From a checkpoint of a small mixture-of-experts model trained on Wikipedia: 256 experts in each of 15 layers, 309M tokens.
Below are experts of layer 3 (counted from 0) of a mixture-of-experts language model. Rows are named gate (a neuron's input weights, with its number), up (a neuron's input weights, with its number) and show model dimensions 0-95. Each number is 500 + 50 x the weight over its row's rms, rounded and kept within 0 to 999. Numbers have three digits each.
Before each expert's rows: "comes after" lists some tokens at least twice as common just before its tokens as in all text. This comes from a sample of Wikipedia text that the model never trained on. Tokens count by the router's weight.

# expert 33
comes after: "0", "\n", "3", "4", "5", "6"
gate0:517477494505511394439428417461448551508545528529489451419478495474483415453485538566491518533574496445478485449508559481492498509520568532506524548548520545541532469565458508639420502556407531607463611405469460543477479430461463548462543597547522498505459517521470570408505474492543481392
up0:487488432597457502459464537480533535497555538499539594528560550441523499434479432469540462510472525518572491549544505525396559551460385485607418419610532526459559551468471507506546499570428491567531501430451524462453502493503531459585517498520531623507576468463474481538419521439426456525
gate1:504434549440459570517432519461491474492462537438429534572474547480536509576474453470508480570497466500464518540537487417428499513530435548400458496507550560449558519418490368499495487502455433595572398554448475576438542539460527529475425457519483479424490421394495481457430456476414491489
up1:436504522550414494461457415421450470481479528513543431562489523530457489531551495447425524486590451445470445476473422518525438422411466518503464605553563495500533471548441518482437553446545437532496431562527470578433378496546524551486622504555492517557582546470489435484478544477550563476
gate2:501557463474510414530480485383467503537495482519468512468525470487505450526490491604593538517536472449544463551586494542543515503579420450388590511452432514546530467571473484551414471444526521556561530435505551464543541452510545538602529485555535544477508363589518445569513475419512544453
up2:580538379572509525509511411490481508522528503508538445453447518408454382481565468477449461542523456509479391563497417492573512553538517554536430505445423519458436509476601573440414583599453551484477549465427519436477516555478550520519495455506468557423486485538468430550488489471515499523
gate3:451491508470509489468490453551570449516580572488539488456507637435452476462564457442567595490439558389537487569453452458506437430462459548455568456489450598491548504492502566420521547523500503516517438573499477575540474423477463558524573400451468529480473453534456501502591555542537527452
up3:444491472577436512550435516458446576473487518546424603469524480527463542535418473582443413446469489498530460512505562463507505508555515462518491395412514470481455504565490504590510506414560614508469526425500544480496520477497583445612426561510607520465503544503446501514450473601481436455
gate4:545575512468518504448495538533467473492461510427473474454409460576489552472531520572517488604469550524429378427493513438422580507493603460502528472558438527499614468510576484538558466548480489551495560464527573392520463473486457545540541493578528482477529504481448529565578461555530437612
up4:526545534500447461662447483458500477484538542543486593519488524400610485544529480462527499412551558441554522524517543519493449434518357460409497399470489492496469542461453576484506539475555536479534443457428439467456604425505603513450482471473486440477503504443527486456516534543525498470
gate5:472503499555547479495478462554513450428461500459498465444507439507460542402440448553517555566521472585441526419482422543506446614481496510428528430508454513489562485411505437505519521514643509432462540465468468544472466451577538489495396496516480542543573417409457532423467458437426557512
up5:495535425546592487427509424472523443444491431524583409441473409503576463489538425479472494542520442584477551559509438489466452509525583485436570464595498497505459475538425467467457487506540556415472471475505505577530501435535468567545403541460484636461536477503434506451495453579487554481
gate6:546527477475492389511595569501429535569523484437526545489438431493460474451425467515494587450552452550459515479471476545589523468561481528521523538566550519580577433478587507499532451605451638545460468492513503507503430443545596432525466438434504522524471451544517484527561547414479451504
up6:550561520490545606485558509588553520505496518524527413499506475563448465477422585559448514441397527575468437565560536493477527562459551509473474499487433461465455484534455500421467490525477555510525481483536424535498466420543523516448425454444400427551472444576420484514474587445500367523
gate7:496613529530577491561483521445510505588604556381502449519506501483428423500540486529529430439483551530479509453602596456482439423483565492456535515462529551553525531529505496467541499556516555462550527432443587549425587443499548524483479449537454522502503418479531419591440466500489422474
up7:644467552475441543555496544528557542463514528460486622460550518406587556415469528471532531545535468516562477545469468535495418582428511437484478532553516569467503516490546467402493448537470561537586462580475417507464487413469441491492480555507523493556512502481516516500562575482632539504
gate8:506491516427527494474579519506488484492550542531490508454511499480532479540576570509565529503530483511457635565516600431574568519464415497509537564514488402473449551454592498531444476448390492577463456561437599499595529505503429543527504436534512478471591432538504477503538611436458483458
up8:457561527514556554409476488553538475415493549397509519608509441504446445541447548479557542535552469523470505480543506575501476511527427607485549371443541484547571403476574472496455493500478439551416477542552500488442534448460475613545547517501511519433446530482593498567512458455509463443
gate9:493512490460582481477489560438555486498497577450425544473521534572537410519414542498430570562473447542505416410569562446430480541569553487541494472543517569486518486484387498459528487382550457413495480479496567576469423499468452551526462433499454404427473429430495532487474542535501488452
up9:482444550485561442467575534457488529460475623495444415499493525514600472531544560388529524500482406510503465592470546531397570450577438481487501419453480461472559531512477588547562499426517532516443552503525477539537372574526434442478548512538505543459523453435511556529544547453511461510
gate10:453489496525497456417580500515507511507523565496497434564535418540473398434537607579460565448472506628512464477502547410487517559474619537496542534501462514532481530499373536494508497505612433447392531571434510510473498535582502536479522485461532544547440480460486500502469486459496585424
up10:627484444505445512555503490558490542501497418471459478381478499537579517465596434502501486582432502430495536529404507479465579560524547551503537504468467559432474444582539483513539582507403489534526488473567571561464417460422531525584534502538512447435548576570482520420475542463486484529
gate11:421455494586528444429475578470603505510529455476576500460624485446550490509473490501459547450417492499471525528535585513528463453450548503514563589530442407518494530517493500335563481497454466441505482571449492489432538448544566491455559517493509465476486528594482464524422461516549567590
up11:493479464506608486571528589521576478586477508485489495580455479537530541465516486441533557476481553575439379520470413470514439517494413499560461484448520561379544477506522471496501518514484556455586648553501543503523504502527380511603515538507503515508584434552468503496592458520515486497
gate12:430609407523632526579449515422458546513473649554529546621580529432502484466482542474547551585521582447546533497554546497508480453476568551474504553518498471465474479426458442529436454445527553519495535495591486448533509485539551535446517534490442530452498475493430555477535525494496560515
up12:423527562526447505475565525532489546396475374396432512494417505530456550542502529428521424563510501525462537599525450485566567430514501463521444491421587527465498475483456528554513561533455527565477533488415450437527454550538549494500523363472561493428516458498524496468559457573551462457
gate13:474511508466545492536570579467582489450456499481482434497512473477461521480474512556567583521472520533481483490545436544567500524569624522495533517631470458449477477507441547404579517435441479584564433551518489486529509491488508605568443597384561463536436529464523566404526493532538449530
up13:476580514519504486669568480520486514486448442443396471499479504552486515535535572511374467558490436533496519460487537499481507590584462522403517457464444470551531495428456453426489486501487496513519547472546407528505585372561557587554502524423537471483502428464510499539458462509474430471
gate14:521466466509480610483535511406509458504469578473555549495575459475547482484391504387499518537481484510428556405426530516499655524462452569553519501555452488483493446479553456554494472459472423456490437614485543495499557501527480448479531392511524456540452428568547494544400537470520490476
up14:582495447434471559464518441533443510450466563402464462496531555484520493436417453431493430540510444565510537408411480351444500497558462522509530553552454458425442525532469460459493536472561497539478522550493518404531523527473407440477443577493499518558513489577474474557581497561476450408
gate15:515523491473557489546526521586463547487418493597519510504560502567479505465541493447538445513437489480455552515496577439432556536557604499556537463519469592477481485548459385590464442451586405577464462516567547526476553573596483585498543483538495590447468448466507432535524548443484449474
up15:467476545486429506498604513532509523490505512491481533473507450413485426528455450464455536506541529569429427493491463516543484486467432457484416461462465443512521561531546582461474576477470609426576565436475443471437409449415480481404496470489465473522478494599500495386514387525613494467
gate16:480444494488554511430466465435514567489593490421474496552537597467543424465516498488588484571498557513548485508561402500451419561452475413417603573545459458464416476519408448488560455478491459537488581439542530517458550504563477518401547451503439463423522523554470479496522569502572486513
up16:412462440563533387640493561522415553488511541594491456523522519515468522505521450521499510413519494490504572457559541538511527505458554530500402567581545518520561458546541484608502538522548428452577497517524464470537502580577468546481549529400465436489482494533492604534447425450526506458
gate17:454555461473496532510479500554495488472509506424495581521573543399513523427531497490518548514500560478482496481498527446421563510529517548551468515502566466491410521539631574474487552606523500488483465468493490505594563493482396477567545496532557529602509484516553428518409444475524686451
up17:481506616574578559481518458524557516535512496483506496519476549493492489457423512510477441400388385506501471592438470441523543401524565436567427570526530613491527442492448554481499448570399454549537552553501493542521489553473598533506514537561522502440470532470426445444524495546505495472
gate18:427406520578537531534492494429497521506424511544576562407457426443418437521539491495409467489535529563507492568535525487462529491431468462483480424540608422496466424477539586504514562527561520553477465436509433483428547489494495517594506555400450482406517485488412507479500505459541445412
up18:494515550514514461442543418485587521595462529513413468530543541451489484536573517504511460521514522402551486471639580458568512574533512452499537469532462491525437449460467488457513546565486488522602311451522528516520468524497455520478464477473560445447425426500386547521510563502510462510
gate19:485546481493462541475453524564462451498447518506416486506465554432492526533483422543558492499498540558528493428461517438459550517546438521449520501560493479482455472526485407513433488525498513485453403444565444492324515578505534595553430538556386539503524382571392478499491463557546545498
up19:505540568532622486518589574504445557473515487505500522515507476485429434545488505515522427536492427519419448492516516463576488545446509436574383488453479519459434549441528495496545462423556465543505542560527488505603517396435336527499540485427517556499490558589488526486416527544499515504
gate20:432429586492524446587472472477594474577457590564557541407517493510458550525487498596406474442466553511579519511551445550479539557517458589523473483493474582450483558502503402422549506399457520507509519559466456478488554454505478490485500409484494445557561432513416534452446531544500423488
up20:485517485449472512424468472476500510476565412464467480473468543435463485538531530450386504517491445406451500482472515489486466397429460472451479572513519504554539447525459540465528584499498432515422529492490505596417487591445561572544562531474523600521415538462504405581555516387444570445
gate21:433475579495566503550496524466511484495623452642527448505476459538491471512467505570505569492478573588598505477464520391450535565527405628557468565485464510511464524479485532501495518493444577506480568479491509527550540550518433503492503469582422491534467497462522515366517542585512479436
up21:484557490522443552546482457479471517502468502474500487564487581537520477462464540601544478452418400525569544538591577488484452604446498465419566569447495463481493481568568563430496538547479563476550606536516428527512460467529425501421459472454407507487436519439459563532410520566501483418
gate22:437555535521499486560457509445413473425566522471528487500509557401512525486644477584592444490570521566507537458571449467498530494487468517483546520496491470527555574517494499532514527414507520513516579510442513412450447522558566522386482506584392480474515378435480489574454552489484543552
up22:441414557439469462460636492606543545528410488478509474473553512547557537578458443559500466513488503417556568482430535461475509510486510589585450489479502525427490490502576537503489575425619494414528522491498474659579511480443530564523471453491476518461489496478489552516543455475475528537

# expert 167
comes after: "\n", "-", "- •", "- M", ":", "- F"
gate0:564508495503462519505458419450393537490525496530506536519487536419536558522516558498508539496544533526491508557463589452429504490381462539552542412478433504528459593461389421446499457486542425592433510437517587388535504437454459527553421469501530486516488418430481540423471566515549518517
up0:541488509515570463506265557537393575448556481435565512479468464614485509484448441486529473504564543460474450449515496446482559547427481494488556520481494516538478483512571586479515525516511519608517550494494606508502522517524513482405471485451409515498545482482542524485397471495511493513
gate1:443440565453433527538574542570472509392513489437436443554518535521537529510419492412455540437493521451474520485466493460480561532516518539484505545458516489429497559492547396424515465599425474473412485528578593457560451450398568577542533447436532473581515551517468544487574531525467452473
up1:440463580527404487395501535496526562510506525468560399436540485559539540518495509543444403428431490467467542554449547550608455509510448536524552431631483471496459543453525468530480383513500491484381478490573545537539470545472519462523544533449510453479506567519469463636490521465495515494
gate2:548539503377524551539391593518439615494425495465476514518501406479547442484498535473551550530528524457526468478494490544520568519357488409600531501463526431479551525496545524497540522447536514484590527506466510484550397517572548563510453585550573528494564431466474461533572497509465460486
up2:587451532462426524492396611579469503472442506469435526482511552497393446532490520558480453357536488529505472494546539468482470551461444497537503495502434399567441537577515490596523544424454481540472468619520484545462452514490409524543443622512535524498457497521461499548501473444533512463
gate3:447474497557495470501487532438507506450481529588478426522469441559532547523549495511511534440556475470490497556511476519431461467452454462449540490504497506460586476416503553412655474379544569470556456535396561626561482530503511523421489459574499472452458468490457456455462532617426488496
up3:542517510512544447448508496590439521552540439452494467491517485466603459485524535536616445564479360484448569460475499542400483547440492521486493472523461490590543527557618545475569506507509546531529449448568519531571503487523501486538535605580516428433539516560539479380473437482545544491
gate4:452511517572467483496419533540505429534505495492477474469523412375515506379522501534446399474494525502531554506378525535559593479466504523460487513539470553440514612514505496508550576492536453525610551504438643547524510535475578566439481526539538501468526551569504562458482436494435537509
up4:484502525560465514471595490461534560564524447523405492571467518498435530462482447474532460512422506485469384499632463417519506484545533606490510468509509440559491428467516492510452457430539670461471591567514524529431508417455537553509503485501515523481454482499466463586445466423545497427
gate5:468410542522513524512487568493428491520531427585567440488482508485481533484465497525385500424502544549454516515350487446487383450451489455512472493566531494494566476504497480517510531426556551524492478489427451565540413525408535479532530449458501524637458568470536379485523446529517556433
up5:508512461452599536514462590509534421458457483460645462499464608467411504498573565502466453432462449558507493595544512494467440460509509463538573502416507507430549478446567439537527539410540486479414491395533504491558478542519564511502605484524427453531530475512508492444450436554483489459
gate6:489449485651517462475515518486476471466464397448418488545546507516431435506459515514438547543435469494562481562529436507488503614463501467535422568499442456605504483528486409528543557503562587481452454440501579558495483508564539501560457537545528495566548443579533515484649485492489505479
up6:465501525455480434558576539472454451497450436488590525530510477448404449476587481517508507497569409555567531471540573543465548554550474542472485424489451528473480525409503464476341521474485455506517441591570473458489583419442501479479523540517457453515518451482600399458590482524459514463
gate7:410504544463463461472405543409440535465526472472544509469554554447597608604477463521449492474500519508461444465529418534550536478500422497560503496444507514449421438467534448566615448505540533615421454485554547518513486478521474463582519504451440587520465520572495431411487502485510518443
up7:548475514426470468455521472534516476485509482453394558524573529505494532452486529515515403504420501453570412509516439528547476558487428455459526485541495528419544525354487504440493477565468475453471458508511510438452649459410381434501474513506494535538508552484463516383566408556523496500
gate8:457539436475475548517498466485454496442546485512503511517453505475540579503493578512409483461485482523531466472526445472587519434548422396438468502524491482523513555400471443488657432569584460551473433457431511548522526473384519494498438505480601522583515519432476545502435546404426499455
up8:495466453481562516423580510488497532618562522526492444436462499461462512582577565555458520495539444544507481419554580526467452433516580499531435444485555480468493420478567537428457464464506515447629569468540562484577439483486452514449513594456464467481479489550512608618458490501518481474
gate9:436437452453491589570464346505531501457469541447524469447505489433483477444480549431514489470478581488562453552463530500518514493456549559521530445466464498426403541431585525457444501453479528593622428498593491477386539549487497567561533529507512542523447502465589473506540566519498466524
up9:595412505533531608410467574538458513558534549441400500332578410512502462518452459550480517587427465494504496492451460482526528444537530509403511434526577432542521451431510489497483415515422541501465448510560524462508485508506574479510525486499551493501426505415478500475532452434553482516
gate10:482463548503611476488401464508473464506452391545533450497476472469519383525418492523461433473510509470490442558518566512407490517511580526404434513524574547399485539508496425525465446563444519493438497388472464518562467507554550482489499460496509426449547485469563413476434603570450481506
up10:462476547541538522529538387487515481466476451566629421550524430492449516537419544480528437425512546542445587486529505470482480473459577589446494506540431505525511474535543508458526509517679425482455553444512538477530516513493523597459526504567514514623501474505538476551548442581469554515
gate11:535464470526522533535621547531459450468435446471441549482485422512464577546440487471392495513588434447552393510476634476446509498511461457429413480577560532442445505397483454456527507586487456519515490527499477502447566503525485533473479501541503517551475513500382505466607427470502548468
up11:504493442499501500532510499567435493489517466480449468525489462522523580499443530523529487521470506463608491476557450460540536495416445466477454402568460524582427529490549515374447441583494454605522549365395531474490494536449447591480479492410558547540522440534490495443551502615491486547
gate12:441481510491488578466524441556445504473483482460462502541559517413445444513512490484438474434498456446473417514430511568510450492501516522486456515485499588407372574505518582479520569538485402491482393507502445540409524420562554583606550450602537513447491496572477474509521413533524532466
up12:529488482569551432485471584550487502430456491525534483386453513523487470495509579559561542461455482499548552454529556532582441466536510506481488502554455497468530534507531508544562571463442534508583653365476484424533472452423427503455559499502619484533464474494490388551528476518440560539
gate13:477507393457528458512508577504409543531466464535490537566476509432534528595575504491513451441499424559468502548428460495403485500555530431541580487529496481486479518556553512463408534578505490520535397478424542498584443535487486612538548578483414513426504559543546570532545393506458485488
up13:608532513548464498499555531460469445444496499617570469555453507483493487487512555550487495484569493528392441491410518600503444471456530447587404499564416433427416525533486492534556546509491547469480465530427472562430425582489476509499598544463492509536450442564466460419486474493534584504
gate14:582464525493406493541470508623541467426487505442478446464533515489445435436429468445511486485377513513388461473496464601514503511541480441485552556621551470481486472440483512436471586496497539523442447437420409498489497557447506520483546512500585477477488461480557455542582551514386493484
up14:474426543617578601527454508551476450513507521530539515471541557487588526490460485500524498416519400508507458612457486498448403519437484617503595387492456494513512445477535588517480464547493524459567406487473532555421466483435434557471523541542471487507508569479533458563455527516438555527
gate15:553471436510497535392591505416525619540568528438502462517507468560484526426587483557541578460530506558445440432505482440517433542429501490411472442536541457471506516498566495442607500508506544582488421538473435463427510569563461529546518591525470471497565507537496503535434532524543479407
up15:513524515491489487465518519505544531434528452572576487360517519484509528477469458521549482566439612581616521509462449421604491551457466473517582481555465417535531489488547608493508549502589463480476489503585514586452444561577521559471604476600457452536513467473472455533480496540514472526
gate16:504590514509566574516484527538544581521539467544574515460610568410572497479443495486480509528490537514543511512515529461614488541617444539425520495455555496528477517604531463539532498486521507533656518530521421487523468503481527514487532438474512609433476453482454438385516477424496500416
up16:498539541447496465428482526527613561479411441469533473490438419538401495424492543607512484395565541578534507469620448460573506532447514550457472469444467517501466493537461434456499490453487500486548575578512569382508502481479503446434447509522428519486507440488475484370507509544468536486
gate17:584505483506465404548520542514501556429539472468461513455430466508526545411463462506409390502529452440555508488358517437509517574492450478419542578488535472526458496530524522453448608439504419510481505550482531370460477470539553585470509544506528626443517506462498452504490494455563475459
up17:542489534502533532545590550482566531481548489558489513512455437589576431443498544432508487484555637492468366497482428557459503488580445463546522505467549407442522397616530470519407528479400522479478544463472531482543467606443523470452467409521434506514497546498493520452478487523499511489
gate18:378471519610579431552561559499512456486476543509492498510473557490512488486552459508487503489446413567458460540513477451423569561398518454517537561478445615446506512441519451514520498400527445508464476494462409406531560473502496512577579496495539565559442445511467546522439515519450381458
up18:577459426481438523514446483450508468569424464458502518445419585545488611454535507451506478539527552600582459447503544463561505536478484458545486538482538501538502497536455484611566547520543587501520579527446469448525404458505490433485447623487516519417479536442549489474365508468489553534
gate19:481474463513453453538534480506406553548522461493506424547488473505526518538504452421405516473520539435454418511471453542464479483559357437446527430500501459501386470469427394354549475429450540510431446476492507493557454560547558504532548457459490565550524543449486486521559489472401457488
up19:400483477531542375568522537520428452449506499524376479399532458507491451515595500519610517477450468465565474506390465472525527523370491494475502379494480480542458511567516430467400414504523457532501500509545570524514513530561429450543469488519467471487582505421509536473521469512512557499
gate20:523547538542578429515558551518576501516476427497415532495561525514516491447485438589542549507400502617487516522475498483524416545552446539508576482464481502509554485494466462469525445534602524509490517533490582494557514548558558585460492609410552521465574431423444564464539609564451524504
up20:429476448445436511464470466456392479434562451463607472531522484455519543500499542513521499592537530454511517543609500528464578395469500478477532545547521591505466448494505538502520529538460517445578533507510388551540574410554521513424514488391467569496454479486543493489392522405418522535
gate21:424547499513538508541455485476514456425509603519413420478468547526525565613456495542429407453409438496463528551461428465496537534532492421471568410461468462456438544477552437404513494583616542536526438424494492502512457558559482507438483574448462480477491457497515550466575504540462519450
up21:613532448520443527481523550547495480416508516481514484531493479418425501473461513472492446535508597498463485506444564563512477532497569558599461483511483501418463399482514554536524491487442413505451442531560483601490481587589533490512521510515419582452429664558529578446518474509478528552
gate22:567442546419564502540521512432479586427531445416437478490410522548501479515557473531437541504538567426534585571492463533505551533394578464506509515480408489452455583505467552533472510512540422516544471538556498484458558485425478492569520555543536557456520435494428606449477455526419414464
up22:451543484563451518490434499395488515481598434495450473441546462433512513479508431476433558459575469477499528467516472573415555488405561517495436477444455504474561467536466496500607492506465542519605529590533567518397457483399466474472568502486401533525469523535456575530608476510463528447

# expert 208
comes after: "\n", "\n\n", "|", " |", "===", "| No."
gate0:450552550619474516505411549394472543480531453482433546595505433442510473527426485544508503441505405493505499628548482468535486470511542523439494586528496487530443544566529457445441436529458522479391492545509512448547502473538537454574516602539452476515514521475540634480541485464502515403
up0:467467476550555485451486487413504366467502390464507439556521423498558519403547404491556560524533489401527464578553428449447492512492553407455420557461462509481548401476442473441426513540536517547446513479474459480514500492452529489567481613469425517410508495532461484449495531498449464477
gate1:504544555647503475409494516374496509484542587527535560546396530473439510459477487470430563507534469460469471521513513528526495512433437486470537615587482589489537386508500534460541462490539507480466554496560581527413449492533494519528486531557470544523573421533426438485572426468467495543
up1:541454595562473466461576464492569490482436438457492543511517506559464513539636472470429601574502513483485554533538497470602513527500528466493416534510489594481559447463449525561570409505498536461479429494591486554466566574378522556425522499438535524543562462495491493505509520435542564555
gate2:510576525491570475462532484484554513532464413493509531575467398579494518454499480530541559468440458462512482449557571555504519521454450533500595590480517457517557503412480530478537513446539581455443442497407514539526499382586585530435459491536456551547624455476515591475492431449432456473
up2:492591478460517549616484514500424556536572549571500537548449450490535510448457434526542586504474481508506443424608440439459492539535486455532458415445491469472554533441568499586543468479521482453448538481470459514551370521494498534421458582552521442457521514443534470526478465378454419463
gate3:442502551526601420485569524522484448429564450526520504518497536446440429458492495555477486466529468490538566563524484520462497516377467560425500452667511486533460544489461561508416498403571539532531479490531506596475518574462527566428512581516534467563585494535565536454471529508460588493
up3:478500471538556532467611493547501535497530533446459492548537469488456445470510505551495491407342427536527432430589368512515465533454556597448496428443506572478475389516450473562558485459527550537468409519509487509506473517533514473437473473548503582434452485500448561517522502505427439430
gate4:559493533476416529530565494490554453482551437446552481457494587501461611592555444427562574566502489551507487544513532567534527405528548474390559495578436465498515518563497472493538423550519504482491443498429494497478348509449505497523510575544463578546555574446447473553577515513513496539
up4:557483510614504543546509555419599571526504495512478437462454527602476575493422478455509446575327450538435528478561430434540525501545464463509434552570543539458539509489469572555482509539583459594489399504426540479484536488553474495476538533491545498483451556476437486518536559530495504492
gate5:503460582610462528422434368597509513550467449505430575491426507498467481460527494509521533484544488476350585602511458496480542492521611522538415505509495568519489457498428448445433464469533457464552493462507496525490401477505497487532476478521499537467483535389473490508461585591522519463
up5:473502525481438534467445514552571495574513419493419546557430520499466466562470431423532549522489436470407612556541537485566472525528466592515448525573496477498524590440489507552547502542536510457527590519500552513485493463480478462532491588449422412435521514410362496581499522475571554468
gate6:450401488496554602533541498457534533532546474505494482507478560591513411499550652484440480594481488510467480599461433551519497461437430563442400525452480477470423525465531513579460492436511558443498476493571472468587514486423519485596531576568525511473491495597506501519496513582475472491
up6:527518480450501520606504507501519499453542440472604496475447492571452577507539475438497494539555372660533512499534481442453412484483455482506512489520465432485464506397524531548513487502465473512492504535487436621478482561502458568519585523518399509489440559480554499628510535560455433448
gate7:478552490492449456455505453519400476469517488518459541482539544502560497453558582582572538529354465441560442465574470536522509569505409486487501589516499556462563612517483568412499483554412483540482479457509464442419514511533522410505433479490477446541511524529576548505398564446505497428
up7:549438480505516417509561536419537494504566470458460459486455480412505606421571496538443541441567424517545446532476450413573473551572404442565449555522501551536473429462493445413413472501449491435447473433517578481521454426538456485506485445429563456531478417538451483461466478546494476502
gate8:439557576528504538445505507525485534584446574475512550534563487532477474503459523476521479450524473435477513480387513502513550514458569516491495453368512418509432505552481477486434534395486493498513445461440584465469488571450557433629608522452530511480567494566565611561502421513501433479
up8:508470539442511532561561513493505491445470512526506608535459514457544505538509551498484497462439450485543443428499558555433588500484540477534474502623472541519543455586538343568531458476502508488550444405481483446483465502547461524561547462506509390515575416451375425531531490570516448446
gate9:475398518444485586384509374479563502531516516451403521447519537453559533528603435523429516587460544502495467570483450451503467480497474555520595485527490460525479554609509542443526403541556445523580509418573457533540474481486505427448526554497496582426457495492538491493505536511526530437
up9:493542596480576468485486472499475552535427565618495483495494522618507478428519518466662504515413505443540595459521488493528529510449517425426414504618491563438448462505484499479551444554527426493490567540430548510518457514475581481573566494482487532522521473430532442440502543447478474509
gate10:437535483488492463473498521561485470505564492509486521496599484431557503509509486471552594506436504532411556458523438523605517468554479490542422484541493564534394499461510443523501431560417477459458493557606453514573585424530468510455523591421517546429467593458595539523538461551448406511
up10:444457469553527614552461504469448543594472550447482492505532395586471517511492428500479449553607502523497410453542484475581521411524500389428442480509562508546544398510570492489469539568416443510502567507475574496509393501508498487484521466429561444452480388472506481479460519452510489525
gate11:518537450583567397561456441508579488552445513515433464528473556596523440548578597549474531488467538493558492566424466512474505486520482612499470448521481460467496489371464415465487437507500431505498500515526595512497466487544544541398505547496537397576466522511534458486569447514611501494
up11:495575477496512596487419505521395517560469548486477505435472561523518546468464476597556446482481589478577486459382469556540413496533513445568409451473524540538546476449493547578456470485523526403498462477524406584532598473619450558494428479549437516549481529522509472510457481512531552509
gate12:568584519557444524558492517581511380475593570454477530555606415441479557429472491583504526519377556536484490509556458493578464526462499498467497435522471398508512471497515501480510385461520561513577508501454488530555407510546447477488535505555550559480525416391500478455454505480493473468
up12:527506440403475473479522495550458419491582464516528554475518538561554521438509410568532465518491538437527513495569503510602591496419468500505496489516488436413502497532499523534478524536589533359511502410410487467538437495506517459536528519491502533511522348431618450455457531467546500416
gate13:408424594557464549461483557495445483520495508443480569501471582559432543462490547433518545552516492498532472523495521497507503516407555570597432563544474395506513534518564504544479576521549495503550556484543660433573501515544575445554484493521462545504551485465509538410583486546436439464
up13:495569499463575394528623459553458499485476536462507453516412572560476524623545442521475586552456446538502531409551475591468472450614547462484453491496432543604532536443515504472567581455552513422494456526508503546510477528538523455592501503505542552451464447529448519521516451442470526465
gate14:523514558399555499466429480478495465526532594468564558509467571442564502487451498418482406470607571610451540548531531515443457447553591483474522425567530495543439561549512474503410474573490446496397493445542560554518496537520550551491466532567419522443453490501474495437478487456427554503
up14:660464499514463403483493516562477553438419493417499500475551556460478516466618520503487488507523524566540501466498499582494509529450360542474518565578524595565430458500462505491419482545473476498486424462632531443417513444524453495483459430576484536510527571534519486521536519463486470525
gate15:581468559473501431431470502522483561557556534494399467420518453536521556552497477455489591540532414528393502522499491448524412465608538499477498441486446422528559528512466397435448527434493565474561580477533584533544490489534391540494488499497443529519622496500562534568492512555507504450
up15:383469426504512446577494502500563405555496472481479448492567522582534475580531521540380547489501515491476534490660451547527542481552536453485473528427476488447487418405445487383529559537571524493529484517529514556442527535566464517535579471438486443439431444504501499473518567433486506525
gate16:479507544591561555514503523523500477530517415482454560476556490531488552547515527449525539583537566448391490438467503467451469506545544537492418456613436535535509478519408555559449528494574472448413463412563568456503464504512448534624559484494510565498502561539453493561537473570371536510
up16:545587509426559470535436506527525506511519432543560462451495523692588544474508480464499571484524505495454456493445464529566558508458480537472473615466448478453513453489553456540566498593430476491460508438524518422479436544487525484494559523408398520408568517462541468536510526450581506552
gate17:543495559629521587517583477493462496470523426456467480469602451500442484481507623565477540586433460524449525457568519600472495549386510472463521574533452533597540541499553564496477468516538575558522385511460574497484506443545496515506519554579442496513515503500506465531433505543456535434
up17:486468487488518492575472586528559459616602477530469599567354411513545551489511402463538482460565492516506512558539585539541575442433563441500464492537464526445525452531457505559577486418489539447543516553527516480420544519412583489436490430455530545495467465471492464489506512475454465465
gate18:529527610530575589451466493542478519553489499473575520480578551544535520494529531545547576538509474502449590456514396466473497510493475618533417496462473476551525502513501385502461506522506575440487551442406530429363511461424550566471486517504489568540498507407449445561514444471535532437
up18:476525530455530463467520498501522477485467493522530507557447500477453526500512491477447576569407573623557639443502475499484535636613556432504522554560495551479490466527462528594497525486462507474483411601537424481471537504497513545526455510387450427526554507470498422369528494501511500517
gate19:440498456471548556508464602483470530557496498469494461494419616567508479479522441502518495573432399472433413518619489486589570511592517535511523436609588462517467465535536469474519534506543525510485490419441507456442418472546441571554499516498463486429505506460405426510453527576464483465
up19:487429486463412525474460534487469420450511449593545549579401540491528465472412524536459542546451481463526534499420450583423426518465473492486491489559538506473573476548493360531536406521533497500461494672454502538503476503556486464535503526463514493508492577510580405421482471488522547448
gate20:430600528429441469541521588385458579580448524451569521479502477508518553590535440485416556458533470512505602480528454484556485530438456638486590500525449423500466525466426536515501488491480453506452513501501553482477514522515545593577497508476490546475526534518494545501495552633508516403
up20:542436543472485410484497567373499540557538411513475460556497423481532527494460517527429515501546463474488571537495513633453556471499575527505545516452611452511546583425478598421585563479455515476523564459567492506418514583470486491498453462514464535492488551568468451591530584472509471495
gate21:553532559504563535540487526604531500597501564458482492425463524482511425538483594464564513505467473599519475559501604371507489488559540541485477485525511499419539429435527429520502500557556519601382526509516493513572484405488535506518543595536538474433541466457582494426499510433499442511
up21:400501505437457496532593568477477553478513542500422516575539481515562507530631541546401493569517532519539383598507472499446400538527456508434611492533447493585441513480518454491541478572484535488451601566482502478513509521509488520577477506425485453518461517519400423573459482468488498518
gate22:565517559508494484474435406444563581428423495526534543574432514541503523539515396479492543460617510457498497571511595499488478503543512511495523478557459460575489457502628593530479517436485513561459466445506480534509402590459476563520521465425501546465468485416629479480490442536490521436
up22:576474564579502536531440511478572510465524559552480562572487500533438499486462511463389453507500490482518550610520530582531440491547507460497526465589513444523510370491471489488519513382437495535449467516432504424509456472536489524473458428561458542479482586400574474515478441640557490451